python train.py --num_hidden_layers=9 --hidden_size=320 --d_shared_expert=128 --hidden_act="swiglu" --moe_layers=[0, 1, 2, 3, 4, 5, 6, 7, 8] --routed_scale=1.0 --vocab_size=27315 --tie_word_embeddings=true --beta1=0.9 --beta2=0.99 --batch_tokens=131072 --max_seq_len=256 --dataset="wikipedia_en"
Below are experts of layer 5 (counted from 0) of a mixture-of-experts language model. Rows are named router (the router's row for the expert), gate (a neuron's input weights, with its number), up (a neuron's input weights, with its number), down (a neuron's output weights, with its number) and show model dimensions 160-319. Each number is 128 + 24 x the weight over its row's rms, rounded and kept within 0 to 255. Numbers have three digits each.
After each expert's rows: a language model's description of what the expert responds to. This comes from a sample of Wikipedia text that the model never trained on.

# expert 0
router:126130080129136133161150139126098087130111093137143143153125096086113163150115149085112137137145110123140150128152145126126146079108168173131137110127116110112153156099090122116137149153113129113127146164137156136136142126124126138132109154124153107179089179090134098125146137164109101150113139159103147095159129170121095137106104105149092140154093154122111122137145149128121128109172134102136113102125036135152144150162136121126111100111120161142130138100129100105095093077104094
gate0:111119066123133121109124150143068095116116168117156164152108114092132101062133111117130129169146101108099141144124145131127129130139143097146138163126096102102138135160126151096138132069173141129120104147155124194149115114111117129154153116114134106151152134149131089121141185148160110157112151120087128098133146146074138101093141100160166121122107159157120138136109154093148132145148122149129135133106093116136114121158119075125090116147145157133107105102109148129162136145098141
up0:106129085084126134172185133090130136115119112129086104107089096099125114112122143099164118096102121158118162129118104103113116173110157143068096125143133127123107118109149138106113112156136116087193164145126112115132111128129114133108109098152151143163150127135134145141087133125107176074110121130163132163070126112124188108129099125154096132109156132135123153167120144114111148104129143103123108110166110124123107088129116121156153086142120112119153136124179128127110175154171133
down0:138116093134129089165152118136144106122130115081094100129105109172133092114164144113138159139138143080147161129086164116143143127098145137170128155132160143136107159074122131122109127160103123089066099142115138142156144143132141105139144137129164137148104108086183130175133112165118138122089083157120159089073112116099133095109152144136099113152107129129073135116113102139150120105152132129149165101107118124140094140135106119135155118135129106104174143140130132128073143123126141
gate1:124141134108136134169111134095112134136158120110106100162171135099174120120148129104117121139105134150132143127144101107109158117119142080126068157115139122133125142085111159134131101156129152143114120106135113155164124126168116147177106130141127122131141161125140098117178112183129100151128122135102127116134099109103088118091159083106123159104150145127108134101139151130136116145133161103160133123158090107062154131140135111208134140154140097137137122144158117153133133091123119
up1:153141119171169149149124129126135139125101128146150104101136114169119115168145090152153098106160115188102140133123122137113114162138096138118123150166144112116110135142196130078138080114176124117138139108147095106130110139149107097134098110118145109137128149166091127095117129129115143147117140090141141142140146106105149169132134133082094096112132125119133148128161103115115135134171149126117115098140106165136140119163130135142089137108136105116116159184113160173130154150142152
down1:137135118118150141145171113101124186144105136118160121150143152119107133112152100137139108127089119152118099145143130081124120151157156139116090136127122121129168143109122173115132103146121144147085130091149153132124141124128113142122117080116083106141118089141167130130158123151111119140142155153133121145122112067142139123123139124113120155147138140067111172165137107164090120186127154121171108100135077151091137136132104108156113133122161130141134151183139148084135104118146154
gate2:125135149144140116124098122130115120144168145143125146142088116146129130138070105117117148132139098148123164104118148126105132112112158083130114168160118154063096102094164138138097142065185126131089122118164138127118147137127115139100091101156146143134173139118108136096138149147142129138108131144142167150179180096151138186125168163121173150163089096157159085154113137098155161117118130132120157148115126118128139131129140119126128137118168142141115107136159174183138196154131127
up2:137107153169128128099148117175106133151126101146121135145124073141140169157117144157110156114143129160140128117125136128089136102112143107138115150120181108095093111101142136152133115084099135135139125101161136135134176116148131160128129167130123101120145160143095171115132087096134090152100134120154180113172144155131130120125165112130130090130116160149163105083146180105141124147164121133114175084113156166110140089123137121104113173124145097152132141103120130167082106095100168
down2:157120137135098056126141125125135080119142144139130129110108120134134140159107137125080155169110138159112153125133131082143154158150089136092086164127116138097111122129164136099135133103110133179100099128167125126119116109124111121105134129099117157133143135145084158130125170109133156089133152127121134115118150084154130172169131152092162145104167162125145149129145153108138132115126132133087131149134112120196158095098120144097141129118128120133156151132131111092147137159103098
gate3:122131131161156100118119125162141119146111116103118119140117155140135147152111062110123104106133103162121132149103155128097132095116150123141148169155127138142115120084150131138105140137124103113096117139151113127111136137102113140115158163119164143177101176126099160145131077133125123077098129165115157110126111164108118136161167143161141157114092148117166149110123160143124111137122106144150145132118136170145119142139126110136140168154149160105146106088140158127136123113109143
up3:140131132162136112160099137134101111119125136088131164175147091083115099115113081115152142140134100152124127121097103138061143109090133144136127134113120112134078178142115092141105150113161130122079107126139111163103118140122115179142111131149153117099088120140160124111149184139096134107099097146151145171079082135156160105126160095105103123136153152135112117115166167148127133138127132112138152089129103126141145118110112056128146157119126115142138121124099132174132138156133111
down3:121113109147099122115139145129133101160108122142111118137140140056143136151107107142125179099133117132147121146119138130168159117135129136149105146081119154162118096151111119118117106142153139079111179167176132118116132134118125136113117135143134114116088116094132125125106101130127115125124100110174065157149113141123148094154154168101125157158108116128144145163137116121098131118143126140150145085142175133148134131129168154047152130105154163139150134146113169154190112113126161
It responds to: Nationality, country and political adjectives in noun phrases after the, such as French Air Force, British, Soviet, local, military.

# expert 55
router:113167084120128098141134138161083070158122123155157160134125111135105108172130129094118120164128102143142126138142154103102160085114131163141155079133103151075143162122106132108152083154145139143128154148101130159132146114114130143125088160085169107134115122162164118112133143140132119099117162117116124095119165130111098115098094113134101159139121160166108142134118149113119112115153142090114133099159107140172167120111113117148123105102141146138136139102155123120116128126137096
gate0:093123120125115172131158162115106105148140117172174130093088167102162149171106118095147121105172109091145146116154120149081108058102069113136114134122117145089128144124140125108132145170150126112151169118158086103123107167107171134137089138116122115128085104148121153131115154131158130158137129158131133149149149145125164138095138132157133127165109169123150179143108116147084123128117147117140125126142093160132144131137155056130116157182127129140141132098101130154147127151104138
up0:134153117136134128103128148137150153130129159134130186146123129134074102155124086136090112169109148145109105180123120170144162118182138103125115102154106122128112132120101109094182156135172098131133139142112163149131096146127132132182129139083107110137118123157164136107101121138148108077086108103110078126119114128124107157123150130168168124118157130103075145117103152086157110133140096088111165098092108150112148113104120117140138081127119119087120162121164128094141106072131107
down0:150154152092133138157100132128139158137109154139087129130133132151122102130165134104106131152132145136143100150111143096098156157146129136099151120155163119106123167087142110120136161118128109166115104130060130137139153107132144104133123145110111112159114146118131106129175133140167116130176125145133132136122116099134095104136184134091161099109051144140083092141157129132156135189123112141106153099104056098111118095089140079142137118158116115150124125137139126052146140126092117
gate1:135106130141129115111154144117141151114144131081114106140148129104085153105146135115119135107111115198128143151111098119111089083119100099114124086142132143113115152123123155091106126176145107110189207115111119139159159114147154123106112133090153127111129080140188175106153178115115136093135158153108151105133110072095129127124130125106135126127077160128117147092153140162141151133104131184148079161117132119160135115136098114137118137124101129121120122108144187153112116165130088
up1:146131191130088099101104108117127139120087156165140099167160131158141129112146161113121123134103125146148131103162124140154053175129148133123137147131107100145135144108067130180157128096100156119153094141140128150102182133113132119141109165143149086116128131110103115134161139149135133101143136116133123145117117129116106083146158132115119138117155149157115163134132116089109105121131141073114098111140136150142141099166132097152108108100127120134121096107111137128123106127133133
down1:143132124126138127156082122120139082153139110075160174141140151151147133144132130128135120135100113144126109111148176149101157112120107123105166126144115113156088141101108141139145137100117122149110121144124142147117109194130096143159115145137117123110114137103212137156122130130147136154103138118164147174158121108201134085096139166176118125081117134163127149124132129160127180148151112101140113104134166113097131104083150130188111108111143137091132127113163126145107139085108128
gate2:115150127109118122149132142147100106162118171140117108123144130172153170137125110154100117132146148152112111081162128127133133132101104097139169096118105129151113156119146150125172107121105125118175167098101147182128139179173081123113131130138156116105144125098130137115124132128142114101132112131121126152121133087129135100069126135125147189095124141139148118180111144126118129150156137089104105117121131087129149206165103122129148145152127129113090103070133118086127123147121109
up2:173086126105136150137128068121158141103091125109123119094156102142135139153144119123113115093146141127117154162107151109126078108149122117114140166132161125143092131175124125171120182124127151115120130137129109123151133124143117123120063091165155090124166132145080115133132129100117155179170091125134088105151126145138145156180122157155132097106125112127126122077154138127160125136093120131122094132122109079118112140137107125127092096126173096147097178160108099136156144170095126
down2:135096154122118125122095188143152040151083165130173167119176129144109130116143112155159124115111113149096144123117129119116089130063122096067088123128140123113080170132133125141191119161175108099133138098130149117117119134117096159083139123094144103166106119115134110138132140126135178162188178124146147078133120119113109099134149137146107154141121125153141121157165153138147127144148133113124107072123128139122134088089141145149184112129131129141132110119087165143141146164117107
gate3:123145102105117125142161121134099118103109139159103161136112108133060136145141117148107137067146138134135124128086122149179142152148135128112150113121137094131158108131153146111164127153137099125121082122140106117154081129163121118152122094140141117121109091107117118138119134078120122155082140181103125126102093121118107128102126090131162124114124118108145127119138111125159114113152094139156156100122129090120110130136123166124125092135135129154120161141124122143108172154102164
up3:121108160142120101107115115145133118119110129094197092131158089104114132121125116115105118162151135113103133093217125162157113118112125163155136169153113135150153094103110144136167108121135078121133113139107141117145117137162138143112144126120141132129155129119079139155135124158133141147125102144120125138168127157142131119119121147076109104136106139156139122141138101125105124145105132142095100134136118123067167123128152112128118132152128128129137128117107121129118091083126138
down3:121160136144161122147113151107105179143162156119153143130113120115103074190095145093156158141122132140147081120131107080088159126132092118128124124136144136114123129106141120134138127114126101150129140136118151078134085136093130141123120126076113163155104112175117127106120125149120114110159171110131116124146145149149118122144083151079127125119146117111163151112143121127079148147132123129094160145147087137119127155142089109091110118156123128113102097084161122096153080128130100
It responds to: Subject pronouns and auxiliaries starting clauses, such as he, she, it, has, had, who, plus surname endings in biographies.

# expert 20
router:115119079116158091172126130134077081144146106125144140158139130119137158167124111090109101107125102127113165123123123098097141114156163140133150117133118133102129136129126124149124114146165098113147161170100128168176122116112132097114091151124147120132089149143130084106156117168121092135119152131141126082128147125140106123080107121180111161154112138151091135133132150141136129134126151114068122076187054143144138145149142142173101083128113137197118140104076129112093117114086087
gate1:096167094108161113156117182080150125121146122141102135108114168156159099115081135160104103082102142149152131144120103132119126194148114106152119109126114124098113128112116119185157163126179172145147130148142136106125086161111141130137112125137112124098129153124160135150126111119130114156154084122111126152090099149126128085128146175115162178165129140139121137154159135104153110101108084166164148122146178102148128131155108125150138115107139147090128105131145155145139119133134126
up1:177119145110091147143111116121154141119136147156106163127136122104133153136142142103137127110171135130128131115128121132107100131118156112124178116108103137112101169122123184111128113075119125158143120143104126104142140111134066182126077097107143190140149115156113125112114120105115144159143163113145188166154146142152109144171068131116124137110114124124124147082139152128139116122146152176093120163118101140143128115132115114117119130167113133109126144101160153133159115139141133
down1:137135113156084098158104103106140255125124145111117136086162113125167145109132130125122117115117161172163155121067096123117136142145152100125100135142156137128132125091112134087105126119142167121133136142172141116121111131108170077108155109110140109158095115142122146117143123156099095130127127113142172139129112107122155094125126106116111121121126136160098132141130114126108132164119136135129195161140124126130143149126129091127114115124105100150117130142132127163092166133110130
gate2:092165103183131074078148125148136121159117102172117111135149137147105174145127117115149138116101122189123113109115129115152124150136177135116152132115119150153148084134120128120127125157127125135145110122162146129139112155141121108113140173153106092092117105132133087118147104118118138142125126110111112168129117099139135160067154099143159124132100094156186132134124166168128113121095096114122178126110132138124132133108171121111118080129145133130094148088144144145085114104155096
up2:099160105115127118176145101149157107097158140143133119117119133092132105088126078109147088140107172218069112122171106111138090112139099097148139097138092116111093102150137141178120079152117130130140137099134129113144121142122087118104171083131148119139170135110152109129092110167166127124120139121121108156160152100122131147126146124107092129156116122114146111180109086111106155128160146156100133105112113122134089177143134122113132088098120140104153117120119157130173119110118127
down2:106146139151135109107121130115147152106114074115131162120131126093145116130112095160091160136112125131116159131105164112166046126128110115136100088149147145109173156146120102161124150119074131130097143132128141118099107088143116074090135113141094128118110131150176137131144118138121147186113152096101107125093126116121161152126094107139133129119138087168110135154104117129107162168106114170105119119165139136130106103195130069102132102115134094137181140128121104143119101130139113
gate3:107125098133135076116114142135111108141128111122177141096144155144143162109118165117104157134096122169140122115158128051138140118100112119157101120157099149096133101160166105127095151112099124117128122163134130109155172141118184099125142187149163163126100092104094117128138108125081188121113160099118137158108156147122103111090133145114116166128107129126115100150121164139108110087106120164105118176174124079135116128147115096133111122068163144150128113113126165092107103084123093
up3:159148161156102112107110106146149134168110122099133102125115127093074102088119164141166123144185117084077144154143116161100103121107129102120118142106110130160138163137103198120155093114155148129154103088121105120085111136117119149124119099135144097101112147167113108118123135114121093179162141125109122139172127123135113136145118117146113088108198155159123168113148145166128102130149150113148151120158161151107121117150114132136081140147101108085146162157148124141128162154103192
down3:154146150101107139117121127140180117141145153130111149149157133101126143100076146110124107101137157104093102149088120107139168130117137124111150151109131129163092148140121107159131114158114093115119115130169119135115178130190150133101123109107181111136098105158101143163132116122114108148160121130126130138147132102128080094109144144175092139074134121143117111132110103126153106121130159121139128119147164123136159149156076160108121106165142165155122133123128136142138085170115081
gate4:090151135117109111163124157139158113108122140120160135184144128121137120120122091148137135142114111143120145138139118094148100103127131099101123121093135166096102112161166135109132087169126121105121135114133145203120130133109114115102128087153139091148072114123139091113143107144117113174095171140131124111124122159134110108113140107156141122121141145130117144153121110089133124135114129133105120110151083117124087109155144115137148107082138175198133121106106117148092110125093134
up4:139116103155131126110138134113140127114157133102130148111122073180098123143164122143119117130118114154129121155131117119128139143130125146118112134163119142131116135140142135133119094149126114121124184095142141106142143119139152091172115128151154091116128148114088133153127092136083126134147094129112079132120133164134175169112124116154127104158119155132154141165118133220115140109117128122124123098132097143131141116124175096127143093101123127116137130135148124112148113138138151
down4:139120118094116118154147159092125058115074137108137189156116142141182122136113131094138115133133128107136078124132101141132113124137118103104102153118180088101095126128132169165143173137090115172109126128166138161134127163139121125130133127123113147106101147164121131132121141136122174151106154137104133114135101108151124145110156167162104124159135146096143142199145094147111179131103125149126135100094134127130095172146121114143124149149116145119123132078105101120129161137126146
It responds to: Descriptive adjectives and determiners right after a, an or the, such as high, same, rectangular, yellow, often in species or building descriptions.

# expert 34
router:118147077101177088169118158149134073131124116145090172163126110116120132159123102097099098152131071135132109137131133095108156140121158175139154089134108155108152134109104145110137142149126134083118194148108149174162131120092132126111120148121158132168140137125138152129153135139087103107112154167104159108152132169119116099081117101119097146146116181134143128129127161131122122090130117139094116104139056124148134131142120146155107113119097163149125140079087135094123121132127099
gate1:154151154197150123157132158152118113146104167116143123115105100121119132165120200132129090111132096142138185111174141122129144152114151118144110136172139131133182094124107127122086114173131106133132089163083120106104147154168104122114118148144161158138156135140156078166133106120115214123134178121143113114081117099123127127146159139114169094116120146151119117133114165127162128129155094126110122128145148161113101096151155107119125105113105110122183159152136116111107114121087135
up1:160120126150108117148156156139120105138113163127124123128151096106130111165136161117088100130111107110105169101113132147137136192136140087157137157104095143147162126110100098128114162179145119142161096151127120105134130170098099115133141111126156128182149096115159054150170067113127158104155157114127134095076118106122142137128170160126148134118138094161129114132130149127161126091184120127120118151163108135111108119132163123129073073078108164135121165121114121107112120145107148
down1:097150151139132086069157112149114234151113101137168126136079112089112146144123145114110139158130149154142144147152156167131130079115129142142135184103113144128129131125142125120129095123160149139137119131115134138086137100119106114138103150126159138135100110105156090115119154104113112113159124077121139106114147121156134142103137123147123167150186104184135136097097087129117150101142071174109104108133221163123147143099118111078141108126124144129132147128121097132143169122126146
gate2:170166166131102170122136085154120127118092125132159120157096121113106143094113108141155126075137122123167145159144092161104169149109152115130125146131140134103127074131125123126145114163137125121136080165139140137070146097109121217127145085146143181149143146171121138148124115133153098100122123146136196136152132119122126142169154126134100125132122092167126090138134104153160071149122148111115140156115125124132125162168132167124100098124144094131153139164120116152168111120077129
up2:124139115124126158130154137096121113190156180106091117098147148130122121123143113176170166141119142124127166114099149092118133127147100146104134109154122121156134140120136096094124106125145082128148120117117135118132164139168147082129139125093135107107109089092107125088145139157129145123119168121141103114108131125114135093116129174139129111100167108176132116125115100117137132146140152132147075136115148114091165150135157092134103137109140183163144116138097092097133076145172099
down2:131119110150156095157124133121083168106158096140130152089118096127085124132082181098081118132100116134122126125155149122116134164138130168154151119124102136094122120124148114169105166136126155127119168125113124134160152118132083103105111123148144119130125088122116131092131124124116142093134119152084145135105133172116136155072120113135167125185117152109160178114150104145128112114154137161174156169127109142137115133114109139127090083147106128106093128137138139145099200122127147
gate3:120121051164125107114133166128104114116142116124139077146084124134123174158118088124118138151137114105173122049125168114107152104097139091140113081146135146093106160143105102137096137156140131184141132091119133140162115104156144139133143126111087142133094091122095112127108141131101126117137118118120154139089119138060102108128137114163111161139096136136148150120145073107122144117126138110147149124127071206109149118140112132151144079163116127146112149151135128105112124114140104
up3:166143107100137109155163146141132132114121123134150138106110151134133110137124134163163116138121162126142100118146132097100193148105117165127115122122137115121134107119125089094138126160131128146128133151172148147116124097173163131185156119100126142133102140158167096139110154112101107126126116108100090086124115083092110109082137134138121124102148089135116084175165104171143132095167137149168119181136148110134132119138146113124093102125166146157137088151131093100120100133107107
down3:137151157119095151143111146144143108166113101113111157130117109147108151159068115166126113122105125164117114137113120120160153107133136161141139134135113125125144120085138125122151114121150184170149128129101124128189159083101129105160144152150095159158113118100116157115103133137131126175055103097111112129174155132080135144110169115151121085138155119171123182104145127116121142132139093123134181126163121137120116126102109160131142144122096082130101136062159113145135168101156177
gate4:132118141168105147132168080147098156121088116124177160129119101124152120136177140122112094167120158135055112155107101151162136113100179105117127121153099074160151139156154156144113140137120151123121135151125096124126145138119138164149128119144136103113153188181137151114112142131092163133178112104147158117162124124182123176158151149065116131085142107113138104124101161147089098161125106133106179107108136153125141138087132137174169158104151130110157124129131139182141109098133123
up4:125154160112174102127130141141150132151151109143107115133136171141131125164098126133182132116148111118124122147139137115098112161113116111115118120135133142106155063108127168095122079139155092119155114174129155131124151093174160103178149148108167135126127137120153126152092115110112121125125151130148151126129188115122128160139150130141142120159169113165107152155151120073119113138145153128066114157138155099153134133113122114103105140131139110155123121130135128132143128167110154
down4:150102128085122156076136149126119015156115107122124115137146149057134126131161131154161095140110165173120139118145124154113122127135146082111135100143139114127124128143137109119162111122190140121138122109099170113121125134177147126131155138125128152147115135128147134126126144144094145137192146133151152149113133106156109128142112156097140125148151117153078047132115112141122133134097129096139090116085145105126145115154142129129146148107119141164163111140126132101133103146160080
It responds to: Markdown table row endings and separator lines, plus commas inside numbers, scores and place names in sports or results tables.

# expert 45
router:164127116117139115138151142135068083125112129126140190122115097135108134177118155091129130142140097122134136134145174101122124133119132152125175098132075141106129131103135093115123132145128107155136152136122120138155117130131147134111102144112139108096131139126150101101118166143089102105122143143119106103147133194094103121089115113157100152153105121141117135136118125149088136087159129109120111138151070157162136110182171118156112133112139148161150180092089104115069130111124121
gate0:137124097136113131136156146151106125120134109117149082137135139101123140167098126126140127110091063099097138135151132165074123132146156132134128144096169121142175184115146076116126110094125115088097148129086130131158149133126134176107110108120113172143139142120157118167165075106070101112134112118143136156108154078118115140095133149161071141107106150121140120122126152110130120110116107122089087103150113102089149141082158165087127094150136136150120143093138123093122072104127130
up0:101122145087103105107124097094154118124141142160152083135114132126119163117148113138152130183132119126105142086138146171162114108096080149103123168143132116098103076086095155105149107093085123142135159132122136125115160086120126109114101134116109087157155188111152097109151098145113130107177119115112117167142149133123122117120134116166135101095123098111107128160106154130150120111111140097103139116106114156135171112155165114139103175132134136116155158101096126149141127147136122
down0:133148125109127132125118122163129132115126096148123099129126110165093138126168140116128142127126150135169120108094137169095118175115101126117143091115109144121119116090139087195162103137142127157110150094139157113130146125117117099125090163162136108156138123138151079085125139100105131088152129098169094111127113119155129136148133078152106139098157153128128096144165154091135153148131105128180116140158107164103122119151124127142120115107123121113131118120157129155161157141119138
gate1:130115078186165138092155143147087116134126136132166129152089134127107122129106144129115106150121110138139139115147137107126150105081187119117157130131121111083159095163124127137128089132130118108117121150099121121149109098144153160123141136109093113082171161149163175109093157088131143160084090147142140121154127098129125123123168103101160156120120157138109147149186119153098142099132137111150155138087121117130128117112110138134117107178125165164090141121117157117048133098125106
up1:118083109154145146130118104096104130152095130147162087157154142124125135105165119146137138132131069161141150127134133112141119135141104151098102146136120131150175172161088171161147134153132172105118095129112101098135123087133113121126130104142104114118106160120182148180108084145128134152138096141153099164143120076132087127111097155129099134121135132120146121162147109134101126113139137128111157102112122125112127143068155161154118113154121133173117161098148148155123116157095135
down1:155129102162078183112111156136135101124142122125130104167129114121111160165151114101084118165123125106137153159105129075147129123142128176138144106137094164103155108142120141131114091140114134119110114092120084171132155137113150201158074150142128070112125141143100136131128125143126125083131136169081161133132165103168128145147112155103153106111122158137109137123126168113146130142167150154132179162106092073122157118103122109114130114145102161131101167187190161148147150103113147
gate2:098149133152144122080186154178182127144091120112109141162121088120115107136097157107126143106099140136147200144129188140110131111113126118125141105147115123103151127098154118127112086130116125106121132138134131111129135123096120121138174126146091120106158144100110159104096110096118099129126137104088145103163106200156140116140120174138114109163128153205153165110132132087165153116177112141145110153136145169144107130131141085106147133110102153108127138138099155126119116127112108
up2:089148149075110147126116084131107143127154113134173183115122142145167155096109102140111121166133151150134079085124125130119149120167134139108084087134126111136103118184186145158112136115137118188104126128143111182174109162146102127144123156130142117155125146134159135114110150108115176146172131155110115143124115113100105143155063112128112124146141136133093104144110131078137104148116125174135096122159136131106133121121121078142132128126114131108123106148086111166163133092128137
down2:102102099143169131138150085142128252130101140148075150154142107124124135144132130118094130121144120100129137109121136104139152127157134134141126142103136113139101139179170140132080137168149141115133138132144067118128127129108089118155086150126128123118115157150090097128113109088095129141156142132156152143147158126116107140088129107128123120115155114118179169124101107122159099134111113142155128146117153152159142130160110122127132123116127173136115093137128120154169132160101107
gate3:143139104126163132148146138087131114147110163176160091149092153125143142152157095185134121121143139117155145125145156173117145131104149147107103132176095094140123103145058132148128132120136136127157107097114116179157123165120138126128093150109154126118124123118114111125119148149140125140127166060148122180084128107103109094135120098127118108084122096100149102121104168140099088139150133117102116101077168139136113108171165138096134136089108137128127143125145124134158121138135108
up3:143162096195127150136096133070114136166146144183129117152122129131146111100128123148159094150142161134114112138160181111121151117077109095120109109135112116102116103170096145130139144136164129129168129128134133129135108126106167160174105171138135147076127146147105140130136176165104144167115133094128152146106135104073126147118145103093185121087142121119137108125130140115173127162091117160141122153080154124120130141125130088119140166130155112152124126121134154134126119143138098
down3:134129108137126104148159137154139171105126162121080106162154159153110117107145148113160130142120135142158126131122159109118083128130124098103111116134143131138153107099133113114101143145175088155132111167123113149154142138108126118156115089068181160115154144126097118126116129126126092114131130126155107081155179145095141169138157116117092124126142123123124120154172137109134160150120127115153117143111174149155137151095116126151119089097128117117109122079098119094134143125150118
It responds to: Line-break tokens ending list items, headings and football match lines, often followed by a dash, bar or heading.

# expert 8
router:122157069123129142147145143131105103145131088129133134159093086094099130146107133060120120155148119110121111101133153125102146094146159132122157088131095133103107142147145111149116150118162103082128114139127137170158149115130164126159100116112158114148102147099155144110146138148102079115126154108136144122161154127107107124090119114134098159150108147159089138152123144145119119109147093091101121115130103177139139130150139131155124116131172190144093133113125128112135079123122119
gate0:193112116167132139121129111145079129155087139112118161126083123133082116134115098085133111122149161108129153129115114113099103108127134163137134103094147094098134169154184144143097074177145173144123111151142128139095123136120194172134130123140149149103115105123150101093144192112150117189132110160164108093101132121147175153123094111126128152136147101135147078130150088158149172145107095129165151137132162134135129113100128148139165090126150131134118145119143168120132148153145132
up0:077163117166132131111103120127139153164162132129116164121104114096137140100117105121127160117094153109154096116144102066124096125126149091133110084088124107090121134154145111152101091114158144156125129148160114112123097168133154162128132120122138138117089112128103132116102134126132088144138142128118158111145119146171098147113157103122144123147166076152111077152153125088168196139130158093143150118138157173106123122070109144136161149154155146156129129133169136141136121135152136
down0:121127129081130165141121126086120127117108137125128146118133124078145140110123131166110140091109091100134109133134120106115157166129117128144154143091182089177114124115109110129109158150147173136130150101120137129128128109136074128115116152140101091155138130117153140148126123127163100090121092134184160099129159093131121096149076108155133145139151114079166082098098096138121128109107112121140093117130098139136105165124133119100100087131131135141155140111135125120145132126137109
gate1:107127096126159143167087142150107130103132103096141108159108159155126125145105117092110168129125116112141130109124117137146116085120100124108143106126101129144166109150166165167143146134145139107124138097125137136106153104156168124115154103111148119130134134137137152111171117151095118151130106149144146088142118080133146133159106204090078144156086126145115111139144121154124128153147170133137160044145158146138117150085114119105129134107147154078103125150133174184145102144142172
up1:118131107078142126158104147154092122122127102162128072122168115119098145134117132145109105117101141069137107128173157119126127123173132114118096121085125147122137155120155120163094159111124143084146091165106125156112136154137127148121109113167152127132148144124199095147161111134160112162124151111157128161113155121091182106128134151116127130152113089068136157150126097121101158143125121111123113135129102124154084169122127160144119121131144123130096097102126135137121135114159126
down1:133125101159128110149167103102129102137134134121145115159131130153142161147099139150131090105164130119129148158150127100149159130129113139123123125108138161187115109174144143104094159153124145073115144105125074135112117116115123142137136135093097158134129116133123116178135130108126161165096154146165154166158134164127098103143101111177129148142146118117154122161115128159097173129106103124171096129134137139090108108184117163103138153142172127130127139168138125165094134088107098
gate2:123078102163108098173154119127099120149145134145127162153129098170131094122115134133123126152127104134099122085150088115115155170142092111144134091117168109097199127092090138157096130164138115139134126127131066134122126133089113139150108097106130140127182185137139113150113169095127127175142160144144167168136103095166131099133127122124148125155129120125121128103130131076132114111121130135110129168149080143177167140155123104159124122124131093153158096113142145146095138152149103
up2:072127142129183124124151145123138123118117111127100089116167137094158140085147121150107148108142133137137182148132157120137151164109153124117115167207122130117127135160077129139143159098103086176122139146122137121130125086128141114117175166145132125149110149094093157146127117126139120143128090098129117074106127159102135131165132137127120071120097144123123139114106170144169110134102117135109068124096166140129138102095123114135113149073125106135125105126120091128123126135165162
down2:141164108111131121107124106086114068161131101091135156106142146097181094082100141147098176120144141128113136192093105145124074102106104137150112145171116120142120139145123177167116160111142150097143131111091141113107132145137130125111124129159121122118111155121147097109146165134128159145133101145163172149120113116168123108140084166140110169120232115146120111100157159160127131136085114130127141127083177136108137144150118112123117130170116135141161135153155109149133098096130127
gate3:139132108093099116165137123135109134110133102146132142132133139133121136063155175123157157129118110102075137098109093114181117111156123151108130156101128134124105097088135135141162143180127154136149103128103142085143141168130138130091151096070113147117153077127088116132154146135139122102111104121133084130106098118141129171069153115118164142147140054118147126147077122091101122130116153106077104116124117108114124150146155111156137162110103116115183106129136156124134161168118120
up3:097115152167149137159113133125107114121138153100148108152130075122123142162121150088115125148155087101142159118097129105134155107110129155147150109149152184093113135105136146125114137175116098147122119089130120138124141083064118163162113103122150160114156153094130151077136133153154166126130158135146147102155143112077163092170140151111132169140143127128122101138129119125145136126112120173130077153087117125115109132129124112174133106130082107100161129145110153179141138104103069
down3:107154113093114149135154175149113142131109136165112099122132103129145128117096119147129120156121121111130151122116130090119125128142149083123134118125136144146169149072099152079169136112124164128117142198132113137075145128196132156138094143159154151149105109125158067107148078135131150124117159101114114129107189138127131097111115167107086143111153096176126153135123119105143140090095107171157146171128155148132115096106141110120130134113132178123094099188133104149134143122102112
It responds to: The word "the", and sometimes a, its or this, right after prepositions like in, of, to, as in "in the December".